Weights of a small mixture-of-experts language model, trained from scratch on English Wikipedia: a softmax router, 768M tokens.
Below are experts of layer 6 (counted from 0) of a mixture-of-experts language model. Rows are named router (the router's row for the expert) and show model dimensions 0-159. Each number is 200 + 30 x the weight over its row's rms, rounded and kept within 0 to 999.
After each expert's rows: "comes after" lists some tokens at least twice as common just before its tokens as in all text. This comes from a sample of Wikipedia text that the model never trained on. Tokens count by the router's weight.

# expert 7
router,218,172,220,239,214,223,183,238,235,226,191,241,212,202,213,239,215,231,184,220,218,190,201,218,214,184,186,184,180,260,144,159,229,268,172,179,194,242,246,191,207,266,194,217,192,221,189,210,217,233,168,165,193,174,227,235,186,191,224,158,160,191,209,185,208,213,162,228,176,184,159,224,185,153,255,212,187,223,206,157,231,236,237,184,199,258,186,254,165,184,214,247,195,195,239,179,183,212,189,185,166,204,210,166,200,214,206,188,190,221,204,158,186,190,176,267,220,229,165,220,216,202,142,185,201,244,192,161,196,170,201,184,234,156,238,147,241,268,189,172,165,210,177,187,229,199,216,180,275,176,248,147,173,262,221,149,243,202,152,204
comes after: "\n", "\n\n", ")\n", "==\n", ")\n\n", ".\n"

# expert 144
router,231,172,228,233,236,174,187,216,169,107,196,173,230,180,210,200,176,183,250,235,231,214,237,206,205,181,160,243,178,234,165,217,169,206,143,220,190,214,205,191,206,167,178,217,155,151,229,219,202,236,166,175,152,167,194,206,200,218,248,171,174,211,198,173,221,220,254,250,184,192,165,191,265,177,222,224,202,183,233,170,189,186,230,182,187,225,195,222,235,166,218,177,222,244,219,156,208,187,149,187,249,200,213,178,255,211,209,157,212,255,237,171,155,175,161,259,207,192,244,230,204,231,185,201,208,186,199,162,194,146,177,209,195,205,164,169,199,215,200,204,158,183,235,176,235,242,208,174,230,191,157,140,204,250,263,201,162,225,211,248
comes after: ",", ".", " such", " known", " well", ":"

# expert 113
router,209,270,172,212,209,144,159,199,206,251,194,162,206,191,258,207,191,126,197,178,241,217,220,238,208,185,235,218,188,184,219,237,205,206,212,207,225,205,214,213,236,248,212,194,211,169,179,232,183,204,206,182,195,242,235,189,197,183,182,175,174,175,234,251,252,151,215,205,183,238,170,193,197,248,127,198,159,206,201,179,204,205,204,177,160,220,241,251,226,182,172,214,215,222,129,239,185,226,151,181,226,170,141,181,182,213,230,162,184,183,180,193,200,221,212,171,162,185,242,175,227,229,211,218,187,181,196,213,254,174,220,219,287,229,258,218,219,231,203,267,229,192,185,174,225,168,221,190,231,153,211,226,170,223,144,204,193,147,182,171
comes after: " in", " In", "-", ",", "In", "born"

# expert 62
router,235,190,148,252,207,243,188,148,173,195,163,201,139,203,250,158,235,187,190,180,213,175,197,206,186,223,203,216,211,181,247,178,145,228,180,246,222,219,252,183,188,176,249,234,152,205,249,189,171,168,174,217,172,201,187,211,229,217,201,162,174,145,249,212,217,239,207,148,201,233,257,202,202,178,189,244,152,252,183,220,167,219,200,210,148,182,192,179,157,240,194,233,204,167,178,228,163,238,170,209,203,216,237,221,216,162,213,163,222,246,215,193,218,177,165,185,215,155,181,208,255,199,159,221,199,157,171,221,211,222,250,151,157,179,152,220,230,245,260,204,198,229,209,164,215,135,177,230,208,181,204,210,179,227,200,194,196,198,221,159
comes after: " is", " was", " as", " ex", " comp", " m"

# expert 6
router,214,228,173,236,178,154,229,247,203,201,232,209,246,149,180,238,195,238,197,186,191,192,184,198,239,204,242,204,192,236,264,200,235,174,154,170,219,141,187,174,208,158,171,188,236,196,173,233,208,175,181,215,190,204,180,231,265,188,233,212,213,158,153,203,199,167,214,196,179,219,180,188,157,244,211,173,197,186,170,215,264,226,217,202,193,241,154,223,231,182,185,175,245,188,204,173,176,183,168,183,216,169,186,230,253,168,204,215,168,192,236,159,141,257,168,166,196,190,226,154,144,178,259,201,223,243,204,204,238,251,211,215,216,196,218,143,197,175,252,175,147,151,207,233,205,267,197,184,162,155,141,186,198,200,214,191,218,221,204,189
comes after: ",", " t", "b", "s", "os", " se"

# expert 77
router,154,180,249,188,215,252,221,186,250,205,221,181,163,170,183,219,159,182,199,192,188,226,179,235,185,207,265,237,263,246,195,148,212,195,175,180,151,259,276,194,188,239,184,196,240,189,236,171,159,200,204,196,201,227,190,202,200,226,230,244,264,208,190,198,169,229,192,193,219,202,173,207,154,236,225,168,189,193,222,178,156,179,229,221,165,264,162,231,162,194,241,153,179,210,223,211,142,218,173,163,215,195,171,194,182,188,176,227,147,228,187,211,152,177,156,196,191,187,164,209,238,205,219,147,225,226,202,171,166,131,191,220,194,214,163,166,163,213,212,159,211,187,169,202,185,214,161,208,210,147,201,166,177,180,230,203,180,267,177,169
comes after: " the", " |", " (", "|", " at", ":"

# expert 118
router,188,188,223,202,147,223,255,204,186,189,197,157,147,209,196,211,219,254,173,226,136,248,193,188,231,240,215,176,169,175,234,151,240,216,196,222,184,195,210,200,149,181,219,186,244,154,138,193,217,204,177,185,208,185,231,213,192,184,190,157,198,214,202,224,178,134,172,188,234,202,209,204,184,154,248,222,205,195,204,184,210,246,202,225,173,207,157,171,213,202,221,179,174,154,159,133,169,188,196,190,165,157,167,128,247,206,148,255,250,196,191,225,167,167,198,194,168,190,207,221,178,169,235,190,179,215,198,190,203,256,193,154,183,247,160,170,167,147,206,167,204,227,156,215,196,200,217,195,196,169,174,208,164,208,172,126,150,202,238,156
comes after: " ", " |", " Mar", " a", " Ed", "–"

# expert 142
router,136,141,201,219,154,178,199,212,155,179,253,202,187,255,155,230,200,173,242,172,246,181,221,235,175,203,162,211,182,196,204,225,248,209,176,162,212,187,174,213,180,212,186,178,217,191,154,224,210,198,251,253,236,186,213,154,196,144,181,174,236,198,200,224,202,230,211,182,158,165,153,231,202,186,204,228,180,186,213,211,199,181,202,236,232,200,200,146,210,171,158,218,222,198,214,230,225,243,206,143,142,183,258,245,232,229,178,219,226,272,199,148,202,170,224,196,224,139,279,206,192,177,195,200,220,239,202,191,216,177,156,222,227,221,245,181,171,142,175,205,232,166,207,165,196,215,238,185,155,231,176,189,167,222,218,214,180,154,210,189
comes after: "-", " E", " N", " I", " P", " M"

# expert 75
router,225,183,195,202,242,139,178,168,198,189,176,188,143,190,247,164,162,145,218,174,178,238,200,194,160,183,185,205,163,199,198,248,204,226,237,221,198,227,210,217,204,221,214,205,211,225,203,241,188,192,185,164,197,220,189,210,197,173,212,170,222,118,172,236,203,250,175,138,160,208,175,188,227,182,280,144,215,183,237,160,164,243,189,265,163,240,189,185,241,157,231,193,163,206,240,226,153,194,213,195,165,177,220,212,225,235,222,212,214,254,210,175,159,201,200,205,183,205,193,211,206,259,173,229,195,226,196,241,242,185,208,167,232,199,234,209,216,231,207,259,223,224,141,153,191,192,248,211,159,175,208,211,157,223,205,146,212,141,182,203
comes after: " (", " \"", ".\n\n", "==", ".", "==="

# expert 26
router,152,235,178,199,170,124,245,233,206,163,215,177,248,186,153,236,216,189,229,171,219,218,181,210,214,191,204,167,179,193,207,204,226,210,236,211,228,125,226,186,180,212,240,221,186,215,172,163,205,163,231,196,235,193,175,225,166,194,144,213,161,224,227,229,213,170,224,183,150,167,187,193,173,173,140,201,215,174,163,218,199,194,185,202,139,218,205,227,170,213,195,168,207,156,212,179,242,254,225,186,206,217,220,200,212,178,192,154,217,222,226,190,198,221,220,222,206,183,230,199,231,178,215,195,182,203,162,238,204,199,156,249,260,246,168,232,163,165,204,148,135,177,240,189,162,227,251,213,142,209,201,247,186,210,158,127,134,192,240,201
comes after: " E", " s", " e", " g", " S", " I"

# expert 87
router,179,262,186,223,194,176,178,223,200,206,189,250,213,182,257,167,151,151,169,198,156,217,202,150,232,143,206,183,148,229,215,234,201,178,200,217,161,236,233,178,198,185,166,203,158,170,252,217,221,198,177,178,208,240,233,197,214,179,260,196,182,222,164,205,179,168,127,213,164,164,159,152,165,193,223,189,198,146,166,179,240,169,190,198,220,158,185,191,154,224,184,231,188,258,183,194,195,213,203,184,188,212,178,146,221,242,215,193,219,192,226,193,198,186,206,208,181,152,155,216,206,190,202,214,191,231,200,221,228,166,205,197,224,177,170,216,230,200,221,192,197,207,270,170,223,162,118,244,199,157,183,257,214,280,207,171,230,250,213,225
comes after: ".\n\n", " |\n", " |\n\n", "\n\n", "s", " also"

# expert 4
router,197,211,204,197,182,144,184,198,196,248,159,189,174,183,233,239,184,260,187,210,266,188,206,177,205,245,153,216,145,185,220,262,230,168,190,173,200,224,220,239,205,179,145,154,170,221,171,194,174,199,202,201,219,174,167,194,209,272,200,198,246,251,215,214,235,169,224,212,152,222,188,204,171,251,212,198,182,162,165,173,217,173,180,192,184,219,186,220,229,235,222,220,166,207,190,233,189,217,237,160,187,226,202,170,191,183,233,206,228,183,247,200,176,160,185,126,240,194,241,160,180,153,221,177,237,169,182,212,211,153,178,195,202,217,238,165,244,172,149,256,235,237,173,201,211,252,254,178,229,183,191,144,172,201,149,173,172,209,164,189
comes after: "\n", ")\n", "|", ".\n", ";\n", "\"\n"

# expert 45
router,233,216,200,236,153,224,232,229,153,182,230,154,170,211,165,240,212,209,192,171,176,242,232,227,209,177,207,211,180,195,187,219,210,158,212,186,222,153,154,243,252,197,152,137,127,247,206,233,160,207,165,182,209,225,199,214,186,160,218,219,185,248,169,180,221,144,137,211,216,182,170,264,184,189,198,225,181,195,189,201,253,234,221,255,173,218,182,188,194,234,222,201,169,207,175,200,181,195,143,166,236,228,231,204,235,141,245,254,225,176,184,184,207,184,199,234,221,202,210,240,236,197,247,160,179,241,241,175,186,205,166,239,179,187,229,221,239,203,220,155,200,192,182,247,163,249,178,177,207,189,219,171,150,164,193,198,207,234,181,235
comes after: " ", "ri", " tri", " An", "u", " an"

# expert 104
router,155,162,199,254,201,159,175,243,206,187,239,165,212,160,156,214,173,198,230,191,209,240,182,195,212,174,262,188,192,245,237,211,171,235,185,231,219,205,199,141,199,165,157,208,226,190,193,212,130,219,228,267,242,226,166,220,190,215,201,219,211,239,230,134,161,182,241,207,148,194,211,156,183,232,178,196,162,193,226,188,245,168,161,168,173,175,175,173,184,207,181,186,231,208,194,164,172,182,151,170,199,187,140,220,232,196,127,192,207,238,205,256,163,196,183,252,209,245,203,231,257,190,241,179,197,226,182,166,194,172,220,196,213,202,225,209,192,137,193,203,181,156,176,221,205,234,211,155,134,210,177,183,177,188,207,189,219,182,242,229
comes after: " |", ")", ".", " (", "\"", ","

# expert 18
router,169,195,228,198,213,196,197,132,242,262,160,219,130,180,197,230,198,169,212,224,233,206,190,180,205,213,247,218,257,155,215,187,230,165,224,176,234,258,219,220,203,206,221,194,218,232,224,199,180,209,218,229,194,213,194,229,215,187,242,207,182,215,205,228,218,224,189,205,192,271,233,209,236,134,201,202,242,181,245,212,230,215,231,171,217,254,190,201,233,117,209,174,239,170,211,183,199,206,154,235,193,228,237,216,182,174,166,189,236,180,224,214,252,164,228,225,216,205,260,249,236,188,247,185,257,149,223,206,197,225,157,158,157,240,255,213,190,185,148,174,228,200,177,177,226,191,223,190,234,228,166,218,158,184,232,218,248,200,208,200
comes after: "1", "2", "3", "0", "%", "4"

# expert 185
router,199,209,161,145,169,209,233,172,220,237,217,151,219,202,199,175,130,162,196,245,156,192,158,200,209,244,215,168,231,219,205,201,174,134,261,198,242,222,259,200,163,153,208,186,269,221,208,170,190,251,228,153,235,198,246,197,244,162,193,220,221,228,224,244,169,203,198,193,233,243,257,213,204,237,193,229,248,202,221,196,169,173,204,238,212,206,249,163,193,218,190,158,168,159,186,182,131,234,206,218,176,213,165,196,158,193,174,185,252,212,209,202,165,178,184,153,221,214,187,211,198,205,220,233,176,184,220,175,164,202,167,203,232,223,215,223,204,183,255,244,218,263,219,181,224,216,210,244,184,163,210,180,221,232,204,158,162,202,176,180
comes after: "-", "\n", "\n\n", ":", ")\n", " ("

# expert 114
router,220,209,202,200,192,190,286,203,253,207,205,224,186,182,189,234,235,194,143,269,227,156,164,182,177,210,228,167,186,205,209,219,216,199,156,218,171,198,234,180,182,166,133,157,156,122,260,171,197,167,230,241,226,197,249,213,221,217,205,246,175,181,206,206,173,192,227,258,205,175,217,177,204,250,204,223,222,184,195,197,203,239,221,204,193,208,206,226,250,207,159,229,226,246,190,179,184,173,184,200,154,287,164,199,233,215,200,145,225,187,253,221,140,209,242,234,194,186,219,201,232,205,180,195,246,231,188,232,158,180,217,196,186,193,258,155,185,186,225,219,230,193,237,209,209,148,211,244,205,207,238,221,202,174,202,212,183,144,208,216
comes after: " f", " b", " F", " fl", " pl", " sp"

# expert 112
router,227,200,235,210,171,192,205,204,206,266,166,160,192,187,228,227,242,171,163,239,212,202,185,171,172,271,245,218,175,221,219,212,216,148,316,190,190,253,220,203,222,206,191,151,235,202,176,175,171,209,200,188,197,216,251,218,242,168,207,174,215,256,224,217,175,188,218,191,221,227,219,161,199,219,186,133,218,223,161,182,206,218,186,239,223,198,223,180,198,227,169,188,173,211,172,238,156,201,237,195,174,211,204,180,241,196,220,240,202,103,155,230,161,244,223,215,171,209,251,219,232,213,228,179,194,142,212,221,224,250,144,220,155,219,194,221,218,174,203,210,248,259,210,192,196,195,213,189,198,201,256,221,157,198,178,191,205,192,188,205
comes after: " |", "|", ";", ":", " /", "'\n"

# expert 41
router,149,212,227,151,229,216,185,184,226,196,253,191,227,176,245,188,217,183,200,190,216,222,228,155,209,206,206,161,177,200,245,183,228,226,189,185,194,247,247,215,185,172,169,167,151,207,207,183,228,182,230,193,238,233,180,243,262,186,229,179,180,230,170,175,185,176,166,208,181,168,159,220,182,182,192,252,129,226,177,196,202,187,224,207,230,182,216,188,202,259,199,221,194,230,228,156,203,172,206,187,171,218,185,188,240,207,197,190,207,225,283,133,261,193,216,199,166,230,156,212,208,178,240,242,152,237,232,212,236,149,241,241,250,215,191,235,221,201,204,217,208,234,231,196,183,221,214,232,118,241,144,181,211,134,187,197,239,226,200,204
comes after: " |\n", "\n", ")\n", "|---|---|---|\n", ".\n", "|---|---|---|---|\n"

# expert 36
router,198,198,176,201,172,196,264,192,205,179,205,179,249,218,237,263,191,214,226,194,247,154,199,168,191,204,239,221,183,239,254,254,162,193,177,238,198,143,176,211,145,204,206,242,226,212,228,169,176,158,241,237,250,199,176,248,192,176,173,151,209,188,166,170,199,238,178,195,167,177,232,180,209,221,204,139,136,178,230,129,214,224,201,218,171,199,194,249,219,242,227,204,166,188,188,223,163,178,189,182,188,188,193,143,228,222,216,202,187,214,188,172,196,143,221,153,209,147,216,168,264,215,213,214,187,239,189,225,189,171,215,168,253,210,225,240,211,240,232,208,220,219,174,202,166,201,232,198,201,202,168,224,149,162,192,158,139,221,167,185
comes after: " s", " S", "S", " a", " and", " b"

# expert 117
router,225,171,156,180,244,228,164,201,247,241,149,191,215,176,223,158,228,188,165,182,266,196,232,228,257,198,169,182,215,146,217,261,169,206,222,185,262,229,256,263,231,241,193,241,209,179,250,220,190,191,167,179,239,232,207,155,209,204,207,193,175,184,226,224,210,178,145,193,253,236,227,235,191,187,234,214,195,208,208,224,162,221,206,236,180,162,249,197,227,258,208,198,243,210,222,158,199,182,188,179,215,176,228,144,151,162,227,178,233,224,209,189,155,198,245,173,171,195,137,194,247,234,221,180,227,185,215,189,186,182,218,229,177,231,205,191,227,210,205,155,209,186,262,179,228,204,225,191,188,190,246,185,240,189,203,197,245,173,228,176
comes after: "==", " a", " the", " and", "-", " c"

# expert 135
router,211,189,218,194,177,187,237,194,236,193,161,242,233,204,194,253,164,236,226,203,245,170,199,242,165,203,193,220,150,222,245,256,220,218,219,229,220,219,222,173,153,197,177,195,249,186,239,174,163,167,227,246,160,213,271,145,138,262,183,226,231,192,143,190,209,182,220,225,219,210,204,165,203,251,214,164,211,140,180,197,224,192,166,218,210,211,192,213,149,193,224,182,167,182,224,161,206,202,179,193,183,183,226,212,188,255,187,163,183,215,225,196,196,196,135,178,185,167,215,159,190,258,222,154,207,204,162,229,141,172,247,221,236,230,194,199,143,218,205,187,189,170,136,182,234,188,203,179,163,202,144,236,226,184,214,216,180,208,161,227
comes after: " B", " H", " b", "B", " W", " St"

# expert 137
router,176,251,213,217,199,195,192,219,225,210,227,233,259,205,231,192,208,160,205,172,228,194,249,160,210,140,156,163,196,224,231,222,179,184,196,231,158,240,171,183,178,155,140,174,159,190,163,212,206,186,231,210,224,210,223,212,240,210,232,150,174,218,212,203,179,191,167,193,205,145,140,190,192,197,197,205,175,235,220,134,242,202,210,183,250,198,183,237,149,220,181,216,153,236,207,189,199,211,229,186,158,211,148,175,242,185,201,196,168,170,205,197,230,259,182,192,216,186,201,214,205,128,201,240,162,182,247,197,221,176,235,264,208,183,170,185,229,216,237,166,178,236,254,170,170,151,143,200,170,165,149,257,201,183,193,165,222,237,219,225
comes after: " |\n", "s", "ick", "ia", "|---|---|---|---|\n", "|---|---|---|\n"

# expert 13
router,158,172,211,203,175,270,197,197,182,201,222,143,164,155,194,244,207,212,200,176,216,222,228,177,121,210,186,219,169,236,208,211,269,220,174,261,253,189,119,201,176,254,180,237,208,202,113,236,203,226,164,183,197,225,235,158,245,187,244,202,171,182,254,217,221,227,200,234,164,218,265,171,182,193,157,168,217,195,163,223,174,192,150,151,188,195,184,198,181,190,198,179,220,173,195,146,187,214,141,160,199,187,175,221,150,157,212,161,234,232,227,188,204,156,162,173,176,198,182,183,225,230,214,214,207,224,185,192,229,223,189,197,227,192,233,170,200,169,159,178,170,192,210,193,169,190,192,235,193,223,183,222,200,169,215,153,220,169,194,219
comes after: " and", " the", " a", ",", " was", "'s"

# expert 136
router,172,163,209,185,201,251,166,217,158,249,226,180,213,236,181,149,226,206,217,173,204,193,182,212,128,245,163,202,160,184,164,196,214,196,204,212,220,267,172,175,224,220,245,191,180,202,156,190,279,161,203,201,119,210,156,149,228,218,205,225,212,215,201,249,172,154,226,214,150,222,189,203,222,166,165,218,213,184,205,230,152,185,208,115,163,187,213,185,212,212,162,197,223,188,150,257,187,269,199,250,168,190,231,181,163,175,203,188,189,197,157,193,220,191,199,172,185,217,163,237,194,174,210,227,203,208,257,181,260,234,184,191,247,191,224,193,223,212,194,166,205,188,192,201,175,196,250,189,205,221,220,188,253,163,166,197,209,203,187,257
comes after: "c", "ac", "ic", "oc", "ag", "ol"

# expert 110
router,120,168,237,184,153,181,243,200,197,198,220,192,182,160,137,237,236,198,153,176,238,211,195,156,215,211,235,184,235,179,215,177,187,216,218,227,223,177,151,183,222,224,195,240,195,196,223,173,171,226,190,225,201,176,185,239,226,160,245,193,176,266,182,186,208,164,175,218,146,198,191,214,276,236,206,180,163,255,165,196,220,197,155,202,178,234,177,185,162,178,187,238,219,173,223,182,184,203,210,185,255,232,172,258,215,165,184,171,154,234,214,244,237,172,195,195,189,254,216,242,237,188,227,176,181,196,198,255,168,259,168,166,202,214,209,193,198,167,212,166,184,166,228,175,196,245,182,171,158,215,202,263,177,177,153,155,232,183,217,213
comes after: ")", " |", "1", " Succeeded", " Preceded", "0"

# expert 148
router,207,152,124,194,136,204,193,188,236,140,207,182,175,194,187,139,139,236,248,173,218,186,200,199,241,246,247,192,198,198,209,250,203,189,146,225,213,216,232,223,193,230,201,235,183,200,203,189,185,203,179,207,207,176,256,246,157,180,179,243,218,158,227,232,180,224,190,142,178,142,159,207,248,206,255,233,191,199,197,121,181,148,261,202,183,216,165,230,176,151,176,219,247,186,172,208,211,205,169,197,199,228,164,227,216,248,218,196,173,179,205,223,182,129,228,205,227,173,198,205,196,164,187,158,240,209,187,164,162,192,216,252,198,234,187,211,222,172,180,197,220,163,219,202,172,201,235,198,240,205,242,225,191,204,235,203,225,170,182,183
comes after: " F", " f", " Res", "f", " res", "F"

# expert 115
router,190,189,208,235,225,227,185,234,205,192,193,162,227,209,177,243,215,235,243,156,206,185,214,223,163,212,209,210,221,236,197,189,194,252,343,222,199,236,174,179,184,212,167,185,265,187,185,171,184,210,217,152,247,189,223,249,194,176,221,158,206,254,175,219,209,197,159,180,252,178,165,207,211,205,207,228,220,237,245,159,168,215,152,274,213,229,220,220,240,193,224,213,190,184,243,215,185,183,169,239,199,203,210,236,234,180,216,228,208,197,193,218,187,167,208,183,163,236,194,212,264,212,238,257,209,210,222,226,176,208,182,183,195,233,232,247,200,169,188,234,190,188,178,141,207,144,207,171,150,227,237,196,234,206,256,189,214,199,176,213
comes after: "|", " |", "-", " ", "=", " \""

# expert 103
router,215,180,193,235,229,257,158,194,182,247,176,199,191,213,193,211,183,175,206,201,218,218,194,215,226,190,163,253,177,174,247,214,190,243,160,235,132,239,204,221,194,174,207,202,194,190,167,262,217,181,222,192,206,196,240,229,212,177,214,191,153,165,137,184,226,164,222,230,228,235,195,196,165,182,196,187,229,192,276,202,169,233,244,212,180,142,202,216,208,183,218,237,207,199,173,189,154,173,160,240,177,125,199,188,198,229,194,175,164,246,213,252,166,120,207,191,222,218,211,175,201,116,225,183,215,211,265,154,173,136,213,208,196,214,189,229,171,185,210,157,155,203,146,220,201,252,193,174,241,225,225,196,199,196,170,195,198,181,176,169
comes after: " the", " of", " and", " dist", " in", " ph"

# expert 102
router,267,159,199,172,170,159,234,191,175,198,168,184,211,262,129,183,179,163,184,219,185,211,200,171,123,197,173,227,171,246,210,250,215,216,236,208,189,182,154,165,190,210,185,189,240,184,211,194,198,237,244,225,234,221,214,216,174,186,156,204,258,209,224,169,201,186,176,175,235,201,174,200,181,248,236,155,211,184,229,148,176,141,141,227,223,205,225,179,154,218,219,187,215,158,236,235,199,212,197,179,219,199,217,173,243,267,200,227,246,200,230,174,233,153,193,213,185,163,221,140,221,208,177,167,244,222,196,182,222,161,207,207,193,176,188,158,169,210,176,212,279,212,216,190,201,177,203,213,152,214,197,209,178,211,166,205,141,220,169,144
comes after: " S", " P", " N", " T", " A", " V"

# expert 93
router,239,200,227,220,170,199,228,163,221,163,202,202,179,218,181,196,183,193,192,212,148,165,211,234,149,222,220,237,183,207,224,195,201,220,240,203,206,172,191,142,145,205,168,232,202,207,172,206,154,213,249,232,227,192,239,224,166,188,195,261,178,205,219,170,161,228,243,176,127,126,216,236,194,193,235,126,197,180,183,168,254,227,157,190,206,189,166,179,177,162,234,208,194,179,224,191,197,210,251,195,216,233,164,255,226,250,159,173,202,177,162,203,208,175,180,214,224,205,232,186,165,189,196,188,246,249,186,225,190,167,260,196,245,174,225,155,127,193,205,186,227,185,191,203,235,215,210,178,126,262,213,227,213,190,219,232,160,221,192,202
comes after: " R", " K", " N", " G", " A", " M"

# expert 158
router,171,279,212,145,200,184,144,207,227,176,221,150,174,182,217,239,199,177,138,238,202,207,184,151,215,181,237,217,212,246,153,223,168,158,198,188,142,177,192,141,188,233,190,231,191,185,149,205,182,202,203,171,204,207,249,235,162,240,175,231,185,199,233,195,248,171,245,255,244,236,168,181,196,211,143,226,205,212,187,215,234,195,184,214,148,166,262,248,212,227,193,200,179,240,179,178,223,196,169,185,197,190,178,178,245,221,228,202,181,144,160,196,231,204,189,243,175,191,236,174,205,212,198,193,148,175,178,185,212,198,214,206,204,248,194,195,207,267,204,208,196,233,198,247,213,231,207,206,286,168,219,249,202,184,165,217,197,172,213,166
comes after: ",", " in", " |", " March", " June", " on"

# expert 29
router,264,157,208,201,203,170,193,160,216,234,156,184,146,217,254,164,169,163,196,224,201,211,158,172,152,258,190,204,274,217,183,206,200,127,205,190,216,252,259,220,207,194,188,213,225,185,188,204,202,221,182,196,139,226,201,152,188,182,214,170,199,186,232,213,264,224,219,218,243,231,262,225,151,178,234,174,232,208,224,200,197,178,206,247,218,240,212,218,227,214,215,154,199,191,187,216,189,212,198,245,145,206,264,219,163,207,190,236,222,141,183,186,186,223,227,216,199,157,209,217,165,220,213,188,236,137,232,150,161,221,166,151,163,231,258,217,193,208,195,192,231,210,210,143,212,193,173,242,199,203,224,177,201,191,195,209,202,210,149,197
comes after: " ", " |", ",", " (", ":", " Total"

# expert 65
router,209,183,177,205,202,220,177,184,155,238,178,174,175,181,192,234,213,166,174,200,210,183,177,207,227,173,139,190,220,211,187,202,148,212,241,216,201,264,214,183,199,248,201,171,247,187,230,268,251,150,216,234,207,182,165,234,167,211,161,187,198,216,152,247,220,167,212,231,209,281,200,199,228,210,152,207,191,206,163,206,162,252,227,202,140,213,222,197,221,209,250,211,169,164,173,202,165,240,215,282,151,167,201,191,140,248,205,161,204,219,207,193,187,204,195,144,142,185,216,181,215,252,256,225,228,150,174,194,182,213,216,229,194,239,195,211,180,200,189,196,210,228,129,206,195,182,205,218,228,211,141,190,213,236,199,197,182,217,162,163
comes after: " l", " re", " h", " st", " the", " un"

# expert 134
router,213,229,241,184,174,198,215,172,202,207,188,213,200,156,207,209,194,159,146,193,173,198,154,215,236,215,263,253,164,223,257,258,223,174,219,215,210,197,217,168,209,230,244,203,166,199,160,199,153,196,180,213,190,183,210,222,219,208,171,188,220,206,244,200,184,184,243,213,171,237,208,170,178,215,181,193,195,201,174,171,232,181,218,204,183,139,184,179,223,218,196,167,233,216,156,230,241,211,218,149,259,228,229,183,225,172,152,229,153,183,209,200,203,231,209,228,179,240,235,250,198,243,181,177,171,164,159,140,204,235,191,172,213,207,224,153,187,267,209,169,209,163,238,245,233,258,227,208,205,141,266,187,191,146,141,185,194,150,241,210
comes after: " |", "|", ":", ",", ";", " /"

# expert 183
router,198,197,242,224,205,235,173,207,179,155,235,204,189,151,241,185,226,197,199,160,227,193,189,208,202,168,224,213,155,209,257,252,198,232,178,173,180,206,165,208,231,231,155,203,184,237,150,174,216,172,202,221,176,240,163,117,226,236,211,297,197,224,213,162,221,252,224,202,199,206,146,165,178,205,148,200,201,184,210,200,200,183,207,198,194,172,148,180,198,198,225,153,146,181,216,179,152,253,215,163,238,222,205,221,214,199,175,252,165,187,196,192,192,230,181,215,199,141,193,165,249,195,205,155,173,206,201,212,223,251,211,194,152,222,189,183,222,161,154,121,186,194,211,237,171,216,223,228,233,177,212,176,177,148,202,184,185,178,137,178
comes after: " |", ")", "er", "a", "i", "o"

# expert 155
router,234,212,209,167,139,154,265,216,175,184,184,196,184,284,152,226,179,178,155,167,208,179,210,181,122,198,189,236,189,198,209,246,189,211,237,235,203,207,167,184,172,221,200,183,202,199,266,162,166,212,219,227,197,176,248,229,180,204,178,200,245,177,183,193,213,219,150,190,237,188,188,207,200,209,233,144,171,174,196,166,178,170,147,226,201,202,205,210,187,211,166,188,211,182,241,153,223,176,205,232,193,234,224,244,231,258,189,175,193,194,207,199,225,204,158,199,211,151,244,123,230,200,201,166,279,189,212,207,174,155,248,219,204,203,189,194,121,199,219,180,225,170,198,218,199,171,259,164,140,213,226,199,196,182,172,224,164,198,173,182
comes after: " S", " P", " B", " K", " F", " T"

# expert 123
router,208,240,227,170,154,176,254,214,168,216,166,183,158,250,167,205,195,215,196,173,227,166,220,187,188,242,216,220,158,216,245,248,233,241,252,219,180,218,203,199,170,165,190,147,255,185,182,209,145,190,231,240,187,224,251,182,160,211,157,214,245,205,193,230,184,153,165,235,248,182,144,143,174,208,174,204,247,169,159,224,173,150,156,182,159,199,204,256,202,225,212,165,192,205,201,164,188,184,199,184,173,197,256,198,213,244,236,174,200,146,182,226,209,217,221,217,154,198,171,175,211,220,207,181,206,217,156,203,195,200,225,217,233,176,214,221,170,154,194,145,181,193,206,199,144,196,247,197,248,216,177,165,210,179,224,207,185,259,201,263
comes after: " L", " C", " B", " G", " St", "L"

# expert 30
router,174,211,172,203,258,213,184,161,181,300,208,172,170,217,182,201,211,194,200,176,231,203,208,240,266,183,181,182,207,196,227,201,199,216,195,245,158,171,247,214,221,216,198,223,197,195,177,207,223,193,219,240,229,165,181,200,190,229,191,128,138,135,241,211,168,195,139,188,188,206,247,180,183,161,191,208,196,132,229,205,133,202,187,220,217,222,197,201,212,184,227,187,238,171,197,201,146,156,180,157,168,171,234,217,169,174,203,210,147,156,200,165,168,151,250,201,160,204,197,229,163,245,189,232,169,232,201,211,242,192,194,204,268,166,240,215,210,268,211,186,197,211,187,193,208,206,153,184,156,174,224,259,215,227,197,196,192,229,230,187
comes after: " a", " and", " the", " an", " to", " was"